Experts of a small language model.
Size: 13 layers, width 128, vocabulary 10045, 26.7M parameters.
Experts: 128 experts in each of 13 layers, 6 picks a token.
Training: a variant of Adam for the experts, 288M tokens, 8780 steps.
Below are experts of layer 9 (counted from 0) of a mixture-of-experts language model. Rows are named router (the router's row for the expert) and show model dimensions 0-127. Each number is 128 + 32 x the weight over its row's rms, rounded and kept within 0 to 255. Numbers have three digits each.
After each expert's rows: "comes after" lists some tokens at least twice as common just before its tokens as in all text. This comes from a sample of Wikipedia text that the model never trained on. Tokens count by the router's weight.

# expert 43
router:089126142105173106120130145171144099133104131086131033133135059120163156094136112102146152135072113166060078110169164077177103113097155096142207188100128094168156132119070107097180141130121156148102080115138133096143094133143157149210175127196105175175112124120187108115138106165198145121113139155129126131108148154127107155147115105173131140165122166121187122160115093124152112119150
comes after: "\n", " the", "-", " a", "|", " The"

# expert 92
router:108176175122143150124170125193229157135079220122133107085142125115140037152070144132153131129101093157165128183108150142088099093132110081104122146127137163123113178072132141088092157103126157134111128142129134119092120143118133133145118106166112158080052140149130052115115159170130103120121168136125145146078084104116175115143089163180126170125133102116138135159142134138107099221127
comes after: " of", " in", " to", " at", " for", " on"

# expert 81
router:169163074108108100120135131131188111082073150094198011163133103097160074092150181108117140130132141112095117090128130092172071123127119065109116125118125104119175182134128086119145131159135100120122125065109193174138085126102096150127144133121143169097068098092066121111101098140154109147160155079131133080136160112140133137127122129135153109142138169084143126128100157191126120217124
comes after: " the", " in", " of", " United", " New", " South"

# expert 7
router:162176114084102084131174139166166141119131182141118090091139092120165141182089145096106123141121129106097105100160161107152104177145151162129193120109098184109145115092145148079088179070197093131219120119131107079141146138109150065154143140145156173083144103152103121120121135207176155152119161072094110147131158114180163075121130106124181167143096106143112111152107080167097103146152
comes after: " |", "|", "-", ":", " on", " (19"

# expert 68
router:123166153102174139169174147135154136124028104095123117132229102142124097089137174084194101079074074170119144130103159139115137077118152142148130140164161152154199090118122112116147139110105100081129077091168133137169107146125135127099142135156129145120089109139134107105077124218111187179099143145107159121122158113148100175162170139193158150126138080123097111100114151146086136103099
comes after: " |", "\n", ")", ".", " he", " also=="

# expert 98
router:104147202070156059131185124160200132131119104102175050150090097188142140186142149104153154097115123189134130152115097102205044141149196148146123139137110140141145143123101133172170128087161095149147075115109128082166141099130141127151154152129104195154041139124164139122167152140130146120123142122140177124108096136122157150142115148188152154127099166148153132104138081146136089126129
comes after: " the", " a", " and", " The", "'s", " his"

# expert 94
router:110231106153132088131182155150121132143084165098120127146149069095151083109095150133154175035097142162114101104144175119177122208122122107135189157140088134124135139129116103110140108108108145159095088115099143136091119145126171106110158112183167137141101143115151125111129146150119136194097134108085071122160171182142149135168118135143074162063142105112159093105151220179118155123112
comes after: " |", " 0", " 1", " 2", " a", " 3"

# expert 29
router:169205178079174095128182145161151100085133127096146084102169070162150176171170126095111183101120086142146077125115101175192061131136135100121151080150161104106112171145100117112120128125177080126112134132133152127075157088134062065123142109113120147165061145175118158114125117189144107104115156121148157169143138123134116171122148098141135134086100152163111150145156146156105123119221
comes after: "\n", "-", "|", " a", " \"", "\""

# expert 40
router:093137160127156074161122156129146152133081144117150157157145079103168094122120144124107193101120188150109144106133121117133043111133156144114127187122129140148104151132133088085208142176104073163191120179081090128119195103098140149108172125081170125099145114133181110105168167213134104140093166140104109130091074116140160071135114128140082175073098164134177109111136106159146143142167
comes after: " |", ";", "ic", "al", " Votes", "ical"

# expert 65
router:140156122094151084112141134133138185096105164131125085163128096126122132133103128113139132092107131113097093108125139102130135168138237115162154162107125122151130213130166089184145109119153094155061105142143172134121159163091114079170103123149157182180070097084112107133132105158105177093157130139118117153082099060116135083200105053116118161189104102132127114161104117183105162176095
comes after: " the", " ", " in", " 0", " 1", " on"

# expert 3
router:132176173038186101131158124165114091123148108100168066114150037171145120113161191123087203115104104125170129144156134104148042112149143123200145123142123108091119114155116123109156146092133130107149074110118127107095136150106065092187170144125189162167114118136126130130169127174167133147161147083111078116164096113136145139148137123158097108167137107126137204130155114139097120178120
comes after: " the", " of", "-", " and", ",", " a"

# expert 13
router:123175121077078025140187138158237121104078150087099073134161076135124091158133142142137103114097071105163126127120130126104145127126151151163131137127073136099105168116116194098106084125122091112123095193082112156061119113131147129144155122160131150133078104117171073122097110177158143131139113137129174087136140118169175123182088138158103143132122173121143156181110129132122176152174
comes after: " of", " in", " to", " for", " on", " at"

# expert 83
router:158172190099162099133150138161172119028097139134117067107150090182128155132112121107115126078135147130111063091172101130126078144061183105095175141167122112143131122123171110104164152159106162188127094155139210130080116153140149097133127200143117184131083120068148122120143149182125173144154164149119115082143139134134121167167107100135129107108119189142123099174140100167164112084126
comes after: "|", " |", "-", " H", " h", " R"

# expert 115
router:142140197076121114126118122120104123058110121094160099189209112107160142126124146144093140051146120124159130073150176151137102152144155088118156154148174141128154114152128159154208117171070145191094123136137104125107084145083140153122118193127128228155087123073167117124125141124112156136077100157138079085131133092153141131166102104135134140150128167121113065195088156150153148101136
comes after: " |", "|", ":", ";", " –", " S"

# expert 55
router:119186150061170140131150134169137069096102101127129094121164074219122167122151200147125150074152114119172114093125108161111014168090153183146162114114123114102143154149100147123165118117142126158135102145119138100075144100096142106146160161133113143166115177138129044147126145215102119130067138094145150128136109084171143116128112108138094124137124170131130069179106165120126146160127
comes after: " |", "|", "-", " for", ";", ":"

# expert 36
router:137164185086146077157138119159152121100104177155110091125114099191134105140149224106133067072158134104092100123143178123180084070086144127127199130135144160134142096118127106139150142134126095135143116086155125120173139125116112126105096134134152165092109176110094092132144159234150111166100155165145162107137174154175158197158131104109116206183137114150146131146099088174139126129152
comes after: "\n", "-", " =", " was", ")", "==="

# expert 56
router:100128146121123085113125149140176162138023170104139094209233094135098121170188159169130140067117138085159137121102151125146073106117179148089160118160065108074125129103099118103146080112127119152073101151126138182088129132137128154147141144133155121105141084117187166121112075141173133142120125120152140161141194116107142172159104099103090167130128138108058081164128113138133118139134
comes after: " |", " is", " as", " at", " was", " with"

# expert 110
router:140117092118154097141166112157157109114096198086118133143156082091149068131156132158147134110148078080180126100145094171143155127136168099106128112144102097164169114152156146111199142114130102128164106180199185095121145122061097159151084104164136208151083135169090120147150145168160160150109137138112128162091117054120214105130143147073145108153134138152166119149094131159128193102164
comes after: "\n", " ", ")", " 0", " 1", " MF"

# expert 4
router:135142142120102107143163100173137102105058180084102131133114110103136112177159147137148092028118125157163163156142130143145138105150127096143115134143115165110195169129152075140139135105125090093144115100168210121162124111093151077180116122151132157149097119120134122149139131255134152115081164168106151135136088097097159171214123106125124154108142177144118121156111120163108160120152
comes after: "\n", " |", ".", "==", "===", " ="

# expert 20
router:166153156028086074145193123190194126089104229048077086111118072124122094175138124139151112107136049116155089133135113132118123091149154142151085129149109153146103179130119163117102144114133128114143138188102111093066133133134106113138130129158130157129070144139169080125128096185143112128116155178126186122150125125157179138156102123138102165119146132119174125174102141165110136145144
comes after: " of", " in", " to", " for", " on", " at"

# expert 87
router:133171114127149058118102120138159186130046147064165138154186097065082106095072154178143196121110141188131108102124152119137131142100147116146139124174118093125119119116164117104157112119124158121099046140145156143124107171111167075132140110097174149126105137162157156122099166120150153197144152129133103094072130146147117130143147069080176172076089129063130092112146158160153104176092
comes after: " |", " ", " 0", " 1", ";", " —"

# expert 89
router:162131201066106099148151120170166115087078135099111139110138133119131087140058123092097157099164104124138188099117129171136137137149242127155181150112083112131161145151110140129122173090128149120114086136110172162168116121169103114164100132140089131109103072110122113135156105187149125106078124143146073167148155163148143203155169091098095162113185193080152114116109096106095109155163
comes after: "\n", " =", " ", "s", " %", " Votes"

# expert 46
router:074119103156131137100054126135091176142077056114177165179210096063144057099109138168195170202146133154118129108141154109146142154122117098117159123153154091110105100100163098073127123112144126127108113117125151151131083151092143129130159111089176126111145149109149151074110176105136168177122108095133137067093109122138081102138138097156190143140127121060076091096115151091119125092122
comes after: "\n", "|", " ", " Coordinates:", " served", " January"

# expert 33
router:081104098229132150143049149159110175132070076089178128174206100070159053104097123164188148192136135150121131107138167103148145140132097107121156126170150103105104111112163100084134136123137141127115101108130148155141092157099137129138165117086177128116139138107144136049108167115131152174124111102114136063098108121135087095138144123156194140130130128070073087098115148091116128090121
comes after: " |", ")", ".", " ", " it", " also=="

# expert 91
router:076101105148124121174029112145095176136070090126153153174210090072091058117105146164202141193130124136130141096149156104164139139119108113116163124159154109125121104111177100083127128111148127128114092104132138150134074151107145130129171099082175148112141140097154152114106168106123166177126120094130141063094110114132070094153136122169185150132132132064068086101115148091105107103085
comes after: "\n", " |", " January", ")", " on", " February"

# expert 35
router:137171172056088043115191132179187190082034151080107134141127064110101093159140155189158135137121053101140143137129106122103120090143151121147110133138094126121101153121103140142119143138183103083120094169108119144063087164086104152149172106119125142138076095109188091107112126126161148169095095160135132077156123119161121130137122064158158124140145175137156135118112120130076152125129
comes after: " of", " in", " to", " on", " for", " at"

# expert 95
router:124164101128099092172112151078178106088118159105125133124153079147185168134137180132154137120158119171097124149115106097148113144144166087129112142104137194154133132123134150125092126060090075165169141146089192118096153089158090055212103145154153144141111114120171119120099146241168145106126158115104124088139133129091137099090150113136093174141115105147131080079098120144140079154206
comes after: " |", "|", " in", ":", " /", " 1,"

# expert 77
router:141145143125115133172187125191157107112070137117090137126136095142147095151131122108146070035112110178139152150140142194155138080134107125134123130162131161110194139110132100128155125118089110090165106095138176134153096120103133099186085171150145145130120118129157120174132150255135128116102139149126158103141125086113127139172098078162128164127127140116099132145113123189110123145118
comes after: "\n", " |", ".", " =", "==", " =="

# expert 82
router:102190127082134131136127151153139102122111117103148111088148099158121094102104083105128151138164126151141179114074118133177132124121123066111210164061109056099164093142057109122126181062154136110140140139061161131156122153142152140149210154160110197104135138115175056120157108196148165103090145182125149131088174106123153158127137150089110158150146182105123138130083121101131140154140
comes after: "\n", " Candidate", " %", " Votes", " Party", " Title"

# expert 67
router:103146150053169122143154133199198131051129108055139085141176069157141118142164160152088165091158107123122147128153122094169000146135143091131130147073152138113169128124065075136140156134144113151137131124162092181136102107107089100140148113144106150150133113143180150123128140168097079144141157122125143130107145117182123160102108067155115126107150124175134127115142131148142153174168
comes after: " of", " the", "-", " and", ":", "="

# expert 109
router:068130096198110064151112101113151157111048121122160126177204095062192101088113141144182171160108125131127084091156150139148080161093118125136154123103136111136137131105162129081155126143161126153135042158103124151098123125071136098143159161101156137090143118128153178091099166217152184147117152101145119157102121123132114088130158131179178156085138097082104129097110126100117082117122
comes after: " |", "|", ";", ":", " /", " on"

# expert 45
router:165141113067155039146191110199175105051121179123090068097109087106143129146139147114148120091148111103117117179157127177167070109165184139153092139130171165122149140164087142115114107065127119101163112168098144126066147108146125141118085123199118161110048095138148100121156081127166118058127158127114122121114136114171141131167112142140119154084120117114180100110119099173112143141113
comes after: " the", " a", " of", " and", " with", " an"

# expert 6
router:081210086083127097075100120147087151128100135071162103180181119068155064116131111193178156187089113146145142101159175112155141137102139102093159147153164135112119096115153079090180107119157132117116131127112132180132086132092119158103175137122178152145164154125116109088127157107186181174138111140127123051115100111143092058139134111161186130113127112074075089106137123138101129102116
comes after: "\n", " MF", " would", " years", " it", "\n "

# expert 5
router:094182120122135079140132120190142131155105134106155000158185121092141095079104141147176129136124132147107148106114101127194115187152164141187181131125121113140150118096137083130155100128102097136130124105078120130154138137097132094161154120131158203125057096130125122112155153111104218152132121117090130117123085130129105115154188081137171110076118129064113077181143155163121144143171
comes after: " the", " a", " his", " The", "'s", " this"

# expert 96
router:124169148095163090141163129161155125127102219088103128119114146159157101196152136135179150043165074130105160166136104122156100151142142115160140131145088102104124164103152113164128116103149065077132120125182162129160136093156116139144108154147122146133136104151140131123134147255143130098124117190086163151109136088147152197137127040082121167142126158149122153113148153131129130169144
comes after: "\n", "==", " ==", "===", " ===", " ="

# expert 70
router:144180155096159109132140133151131144024131142142115053092167097103147081133168134133155197125123050122118099137162138094150073101205118130141121182133103156143198139122158076129119156128081055132142113154087102118095116152113121104172156116150152091136105085102141103103166106193170107072158130083083140113065182083128129081134139108124145114159120116162122165101108134129141139146103
comes after: " the", " of", " in", ",", "-", " by"

# expert 25
router:093123111212124098098058131183126176143059070112138150182214101076086073124094143168187158150141148158127134117152149108153151145126093104123169120180159101102122101091168100084139116132139141132122146121137180130121070148078138131142154112085167119108149145102151132103095177102116141195119100107109131054094104110144092098121134084135176160134132135060080096089123155109137107134124
comes after: " |", "\n", "===", " ==", "==", " ==="

# expert 122
router:080135074091139059118156137091113190073076091087102070155189110099098127088106155186128188106127124104119109065153122079148079154093188127126158157122114151082107113092116153148149177149131119103169084138122161111117130143093159058141165097126159144169139162096156174124157144168118182130118132103152096102170111160151086090190152105168173181092113117114134118109090131154114125116144
comes after: " |", ";", " $", ":", "/", " 1,"